config = dict(
    n_experts=48,
    init_std_router=0.0308,
    tie_embeddings=True,
    lr_mult_o=0.915,
    warmup_steps=200,
    doc_mask=False,
)
Below are experts of layer 10 (counted from 0) of a mixture-of-experts language model. Rows are named router (the router's row for the expert), up (a neuron's input weights, with its number) and show model dimensions 96-191. Each number is 500 + 40 x the weight over its row's rms, rounded and kept within 0 to 999. Numbers have three digits each.
After each expert's rows: "gets" lists some tokens that make up at least twice as much of what it gets as of all text. This comes from a sample of Wikipedia text that the model never trained on. Tokens count by the router's weight.

# expert 3
router:538537463543396452531478531496471429491484483505532489550508461463470515437487480523472509469468534438497525446564469501487487555530542464488527454537519503464417498553451493555489534423478480558541525435456514516510470526480483528495499538445526467469499551503477417445449487480487467533
up0:536524591495480479454506540410505455497522452479452534555531419452540458495466513509449444398520520482470544552525518496449547469480522542497506479476535553511490468528479474517556498506509517523463496585507504453523507480450519534484563509513546476511485467550453495474461538560506483482
up1:451514463523525504381532541503477437514520435524606524510447591424475487498535453465503481528482507526540486449523587525521562500538512490466487545507500527467443438505479496497507478579439442539501584524463474501465472532490507551459511522522467458568402469558514497492523618518506565429
gets: " a", " two", " three", " one", " four", "1"

# expert 45
router:443495505557557467522472479410455538498450480485428483462531478455502472491530454488456514542506483549521477472480510490579449561404506501452503498504517567469529501455489477461449512541548463419439536481517506572542430483503416460413457486525507453504468488478445491549506499512504462496
up0:516515459543578504487505502478504561513527525421493433504492501460490454468553491565457479551493485522425544542504512497572510487527473522543506550462514490500433501537540511516521511354470509489453478533438427514498543515520547545505560480549559556526581496511528482530494548484510457541
up1:496490552485510463451461520509449493531456484462521558556414539470542430535502514538570538509459509451511529483460457549531500465528511419496428512514464541605518447471514526486408507542591465419589499517520516542535493563535546522459470532480498498462538577460484455462341487532473492505
gets: " and", " or", " as", " of", " but", ","

# expert 13
router:453521470528520529442542433480411499557558510493456451518508505462494517484495421486549501462524484463456479569506552477462572538516438468526459547518497545554528492424517454514536516514442531519500440500525451510512513530485566478509543588516551457485467536560544451467509520497486574440
up0:491466511533530420539498516510469466513532468466504510510517530553472513511461485456471482519475474420436507503510529449508521538526494463534455490522489462479388452507438550464497484469452528425567562524452476513504508499444555502467516444501547437510471463498454513486509448486567578461
up1:479572510485501465504515578535451522508472498445464475490488402536482545581452405497534464471487524470557537538462454517589526474547549475475508489522457540502475553427485493523464450527471435465477521566410485464488422430528507500460466468531573452496487538491505542454497524493438504508
gets: " (", "–", " \"", "-", "/", "("

# expert 35
router:542480452436534416455510481556463483439532516506516451524479458553523537532508470533537529465526583531549471487535493462513549545511537519436519528565491519497455433520525544523463517544518515474466477535548551544505523458548508474506494466493448471420459518524490477500556442512516530441
up0:511514502511535507546461564534490505474502472508484491476508448489442524460487536500523485480526545507540462509462451502555477425542521518487504471567495439488523559452516469522562463507512458539557474488514503518450540432508410477582415516588461546534492501499466457460517546440521511450
up1:415509528524514471434453458471456477579496470451488468470575400519445521437530443464503478440412425428508479503568410409518428511483561468494546467455477493494472522507546541505528481438457561474469478523562501502477485559509461557541503502552504591480510491501549482489460531551534498494
gets: " |", " /", " the", "|", " of", " at"

# expert 12
router:504462490422517451529554526496445525529473468599515499474447510495474518547445503538529530500565499487487490506501503601479461447487428470508505506496453434503456493536537504509520456495495545536601495466473513495524463496476464482527410440574482578517469558494450547509421506464460534458
up0:596545430481538425450521518488514495502543430474490509425517554426604484509478506489480496450537462506450530525481461513479472600492446415442471476521546419428531486491482425466583470484514484491522521511515437492520472481525487458554508523545498452564458467527467562480493557514497474513
up1:452564558531443486471481464476420503520514557449419484463448488479500533461504470432508502476566519500559537528432535529494503484467568409529455475501510529446523535509517479505461523485528521541491445519569535565461531464496495447437495596506500455481510508537461525519445474448548489515
gets: " |", "1", "0", "3", "2", "4"

# expert 47
router:482527471526505540553452512554554488532550500539557466506509567537523532540459537540478493467524460471470544479504463500512530523502588484553566497544501492541410439561489474535540575480501510527494566503508517522483456516504414495531479525502525490508522542553561465454443495491570527522
up0:540480514540557435504543520442464459532495521570471523417477542575539511516539452553482476485478478520559510579535542567512555562564538487511538541484479473513491529504482500519432493483467506509526544533477547507503544505529467503485477547525424473436410515454405529577505431547453587477
up1:484521501401511519541479522566431472491472536476513510492415523512481518483484498514526509470508496467436581458510527538479478495432507457533448561512507510473566510492498520437440474387515514448437578559517539483533495458562514543492534575528468465476592525443522527534564542488455456480
gets: "0", "1", "3", "2", "6", "4"

# expert 9
router:559457474455476523501563524502506534477403499471463519497501493437536427528522501492405466459451531507533465486471490545525463459460480530475538491445465470549513446441572506551465466546511425451495522465490496576455489475481523490449509476498502463490559508482517534529524503566469492583
up0:518523468501467445494531521519453478525481488468411568511451618458458492500470525478605504525488464530539507475482498423497482515507462438496443565479507491516475503494521484460518452472481520471540544475577502454480456536482500467499471460509521441527558503437468506443476546465583555412
up1:544489510465514468446443461473500530480540456559499507524516546506491517518547557513475530528486504545527471502512556460475537596465550509448510502522413492446488533477489554506537515471460536535521477561516497505535407491428466607492540517491587503496553530481522517524476455461457423420
gets: " of", " for", " with", " to", " at", " on"

# expert 10
router:547477433479501471561603558503561539438505488501486534486529519506538530590542541492473537516542496487517509540495475486495544566475481475556493520568485516493510529497505529524481494583519492492561509501486528516488480485527469448454439466524412494480435544424532565518541544456506453487
up0:543462481512494543490491498520573472612455523532540514498431509470461530535460421546479479449477484452468471507489489553478517494545505456558469510438492537548486524480463502569446535562495520472499484489479444504450529505514399554517561573512523569536476480530507506490502500530497563518
up1:568546489518522522543530500528455515463468499472489466467468548535475473437509470515534547535491498461392418507437507570548486446521443497497456487472502518469498547487534498564503498459440470486512456464538596501471507482456513535593519475543542517467502509543478520503416505502477513482
gets: " in", " In", "In", " of", " after", " by"

# expert 5
router:476440420538501501534518531583485541526521481510526485528560493558459554495441540519521506441563458468531448433501426553450449500507485482545521477506460462451574557472575516512474498460462482503468487513587535467464505490467507465538506534479541533552528451460537486564526493488495479468
up0:494530488556512529572537520557530411521488524506468477436497503550501485498476509448455533455543477454507468520437544498518490485491476539461435471448487556489418501609453482594537489516534554505535477514465490442525502505514481538550536449459493465507505560562486506501455517482556518468
up1:536457500469531556543466507522480502464484508518456532446529507513492477518502483517467498462492561469432472469443534545569501404421492475490464533478531460497544518437496525459489477488489473494482484499491529430565478459572470491551459486500439465537488479573500465517448550499467515537
gets: "2", "3", "1", "\"", "4", " War"

# expert 23
router:467507493540502500427504568482532428484528457518502489523520473465574477623534465541586469455499458502527554474535496453487550515463505461488508530464524439562508471519446591457510483566537475415535520497527550456465463497454503431560412412543495475514440426544473529537499519476528508505
up0:472467516468518496508476508510553556491537482416436557497509444473541520484425464536575595525499501453470501520475486514478510451516451527466416418567534580492452492560504480473472500513437468420578472480516557487470481542485493493559513460519477502523535467486518457497521457524513495515
up1:457526518486453487473494577460501541498490490489459586449444522523540534519544459497573497508519466499449486532487484441494459516501534566573492531480479524533504520486449494476530541517511528382501478533485486534546435399510454517482476511504428484524519562463506480495499500526549460509
gets: " of", " in", " on", " at", " to", " from"

# expert 25
router:535541550479546488448572535502479499485562443511502563557558439517514441494464492465466541495528482495499528434469590516545506499465501519554540498482485523468420418508482407478543523472521520568488463531507484433519508495442483539523499495492479504535574521556491507500333466513479484475
up0:454506471448511529417487578486486576499508485492549536513552515487499535474553465561473492498542534557538493464521526437441486483559491489528541574505536574492543533486463426503465478522497447482529461534504491506489436475495507562511425434563504458478479505512511585502579480566435417463
up1:464557471554544548456533470481506493476511488376503434510457501491485462533434491490606550488466490469495476477515428439493526535550559494503539494508486466544558575530544471509455484476546519484449445433575513464582464482485470491529442558493475520497519481497441538432493496427516560518
gets: "0", "1", "2", "3", "4", "5"

# expert 40
router:490510467545500488524511555472490562495456541530454535495504522525527427468512457523461471497509543479485411548479493473491521426522471548499521518469501516513487514512438488489505443606513500444510516520522474461513520557408457479438499538473539497490475573491484539500454523479506556501
up0:489448546465541493511575512471449512496540431496474561476534473504480521503394526464483465450486537498500397505494472484524508477480515482446462587417501570486491549532512503479523502508541499454494527439570490520463584554466454471572483500553442472485522488553511398548558424544542458533
up1:501580440408508465441502508468478551502487516436469549560526500532522414525510580491561527594518474489473501501478520461492452544557560528493427487498554515558465527516519466475480525509449496484458489507569529554483502596527451559495505451500476463479469451434500460505425526451516520485
gets: "-", "|", " P", "P", "B", " p"

# expert 4
router:514533527447454491503458529488569563518511451525473526449501497386488480455563455505451477524487500508551464522495535529545464475460523532561588472468489511588486480414491469498514511478481517474509573507440526588460516487579537503473484481509455369470462504507449531442505584507481474507
up0:477583524454471456446462516512485463505450471484534484531535415483513578476532501474533540532524489464477529492420442453542497545506550370543453507508432396505466489485441561492499499552546542541528509521530485559542586417519509409410488520488487456473553492499508444476476529511520542501
up1:483488517474480496470471495589547478506497466500509541398478472436560465495432478465490455470538519417464527474492455502538569484501519487462547513482502471453504420537513459526413482552454468518537426492546521396471513541555578495538493374525522473486390552458491455554459512456508400465
gets: " and", " by", " for", " to", " of", " with"

# expert 44
router:494579533476476495439459527530452552510491475463463518470522535483462513469465438441398430499446523531461518547488461513511469492443414480521441514477468474473501533495539493541495488502560512470536487442476470534532490510466498493527480459464482537504443500457418482485537434429474522564
up0:491479477560548500532453546479550475611465518444487545445509487504429483538452507458553518506462438550451437509511562541540489403520513528524562453440502501563484544507560448478557563486476500481476505551467576529479477517406500477532492537472487484519495412531501556525491520497515452444
up1:550447475530477467414462498577508552521490492485551465460536434457497487479458539467450501549470513436534538512535453431551576494501567498534519497590526495478532452557542393548478512531484528415465570490440502489495454507508510475557521528498465489399553486507528464583583499573551544507
gets: " and", ",", " public", " social", " local", " such"

# expert 2
router:507443457509521470522486532554479474448486488553513527493483519468482513459479472516391474477544460410483508437459455531491475409494419488476495506607470479441466517562433516481464522492530532602491463575500488507527517470513540483490521468535489501504495466442514461450514510533497474550
up0:563457545479551472504511484568438557517479481521513506465532545422532563501486552540471455490568472511424454469495424507469561527504446493487518485443528510481519453487481457572535504514531496481516556458380461435495391556473463529473444507523601528459481506544492484438508524512544548499
up1:550465515505453546535506496556503526494530496498491505468495482490577572572535491460473476557485461427434468473469488479488449569495520494534496481470474519498560449495470497532503433501472587502435512474438599460498482541525490518522482464547526495428473541584490513444516557551508474457
gets: " the", " a", "'s", " his", " its", " their"

# expert 38
router:430433489470498484521482488501523496479455464491425528494517489595470504472556470581459554484555508471569546554442434528445548479522451510541507512493493419459488540435518491467501508540529509483496483527462551508534543442441491468462493446532542435546552495525465522456561454449499515490
up0:472501538547486463510559500496521527492443477450512584523500509498437477507509469512464571512431533520462498536562577470504529490483482447463453546527538429514540563471485529451492508519591549511427453556555472476468528378538510429501452459526528456469528582524521524544441516515651548514
up1:548569473491526571533529500517495526529447458514493499546543462567498452499528497514539505426450519571460539521503489505495495468562524481508486553504412510526475455434524567502544451485528470490498477525545542502496471538558479496501490549498525512483475567469465530419440499408516465493
gets: " was", " in", " and", " the", " of", "-"

# expert 0
router:499502488432447474462525473510453447433542517487490492469473504525557460509510487441527600566547467505538514549541580521526479570519576567491492474530478537590545505471532530463478474518464468510487416489532512535488512580587519521526489540464481541502478463477492400471576472473551505446
up0:512471501470448461435473450553480498514564502437436528565515448425494500537487549527466482478441477539569485447478515486462532458550485481449461491520564478558514441479463480491456498488525474512520520505526498481511501530551560534555443498505443462444410505555478503521514508488531456487
up1:459570460486456503533385469483516480445504510510498518548491498511482438524576464476595495550522548556536471525548491524516538479477553491467481507512535504508399583432506495535461516456526476440474505476507500558562482503565602432471484545488509556497505452488495511518451519471525508480
gets: " S", " I", " he", " D", " W", "S"

# expert 22
router:506461495457532553470587486494497445450469477524536497471473523499579543541512524512489526486534437453485485490471534487505459445382443449481505521485492480454449502534573538544493511467483543486437480510496480486550517518466492453430497475568495399467539551521474558396454496467496509407
up0:470470486456463523516524504482477511540468484513512486525546519477536480523440511507472508473501531516487458528532556529493395481447473450465389497490437516479453488523511498456447478548533493553542480515447488579445503481514466464442566562546445501503518546481442536528513508445461517527
up1:511503511444565545435503499506536517491505484419477624540593475504471467494510547486489577496507499549558468542501544529551579522469558507468503564528519483482527496491530518482501519507475525486538542570525586480462485535445448493571481523491470546488480489499461448524455469442509539527
gets: " the", " The", "The", " an", " in", " a"

# expert 21
router:457539447500471460440472535489593470466522524460580563502510542423430522504560504460548510513480436489518455449519527463486463475519454508499506499454525489484510510435388437515548530489476571534509512517421479496581539513517535494506499461512490475538483548531469557526540532527455493559
up0:421529453510519474459555458518479516523501530488538459498500521518497480526483521566573644504465453519558502535463503386523442466496449481493555537508554560576485509543501557474562441488496442499492387552560498575448566484437498498489493463468472496469546502495508579482484538488495510539
up1:544513538414527445538507547504479558526437529343519556473506471511478589443566577544454478455444499505481493533495459502512500536496481485519595521523488514443470550473557528548586531418510519511455513534520493530484490455531424523468461485477478458478468529477516521498557478461510477499
gets: " was", " is", " his", " first", "th", "born"

# expert 37
router:516491537481485509515489447543509464501485508472524509458454498554432495582540583560504461480522419558515471495564519527516471505486579519428565502507469529497588496500581412546536514435529488460427490479441575464519455512503545480451425532473500492499546449552492478506455531445416463448
up0:495426505465448577469518546461508490439497525486458468524492450521569460463504480520559527438481548465501591496558465508532532479503566476539417487511488457502480504492484443506514531545554532554535527496511455513458521496549506500500535461448517520548489523471454484543512475499498531520
up1:524506536433532515520514484441520554543521516515446460431515543484521508519495471437507456529468478517426473566460504541471528524520533471512503507515530528580508459514540522495513435490504513456527486512500478571461502469516483549358490434434498484538481518559492449444508501511486479517
gets: " which", " it", " It", " that", " who", " has"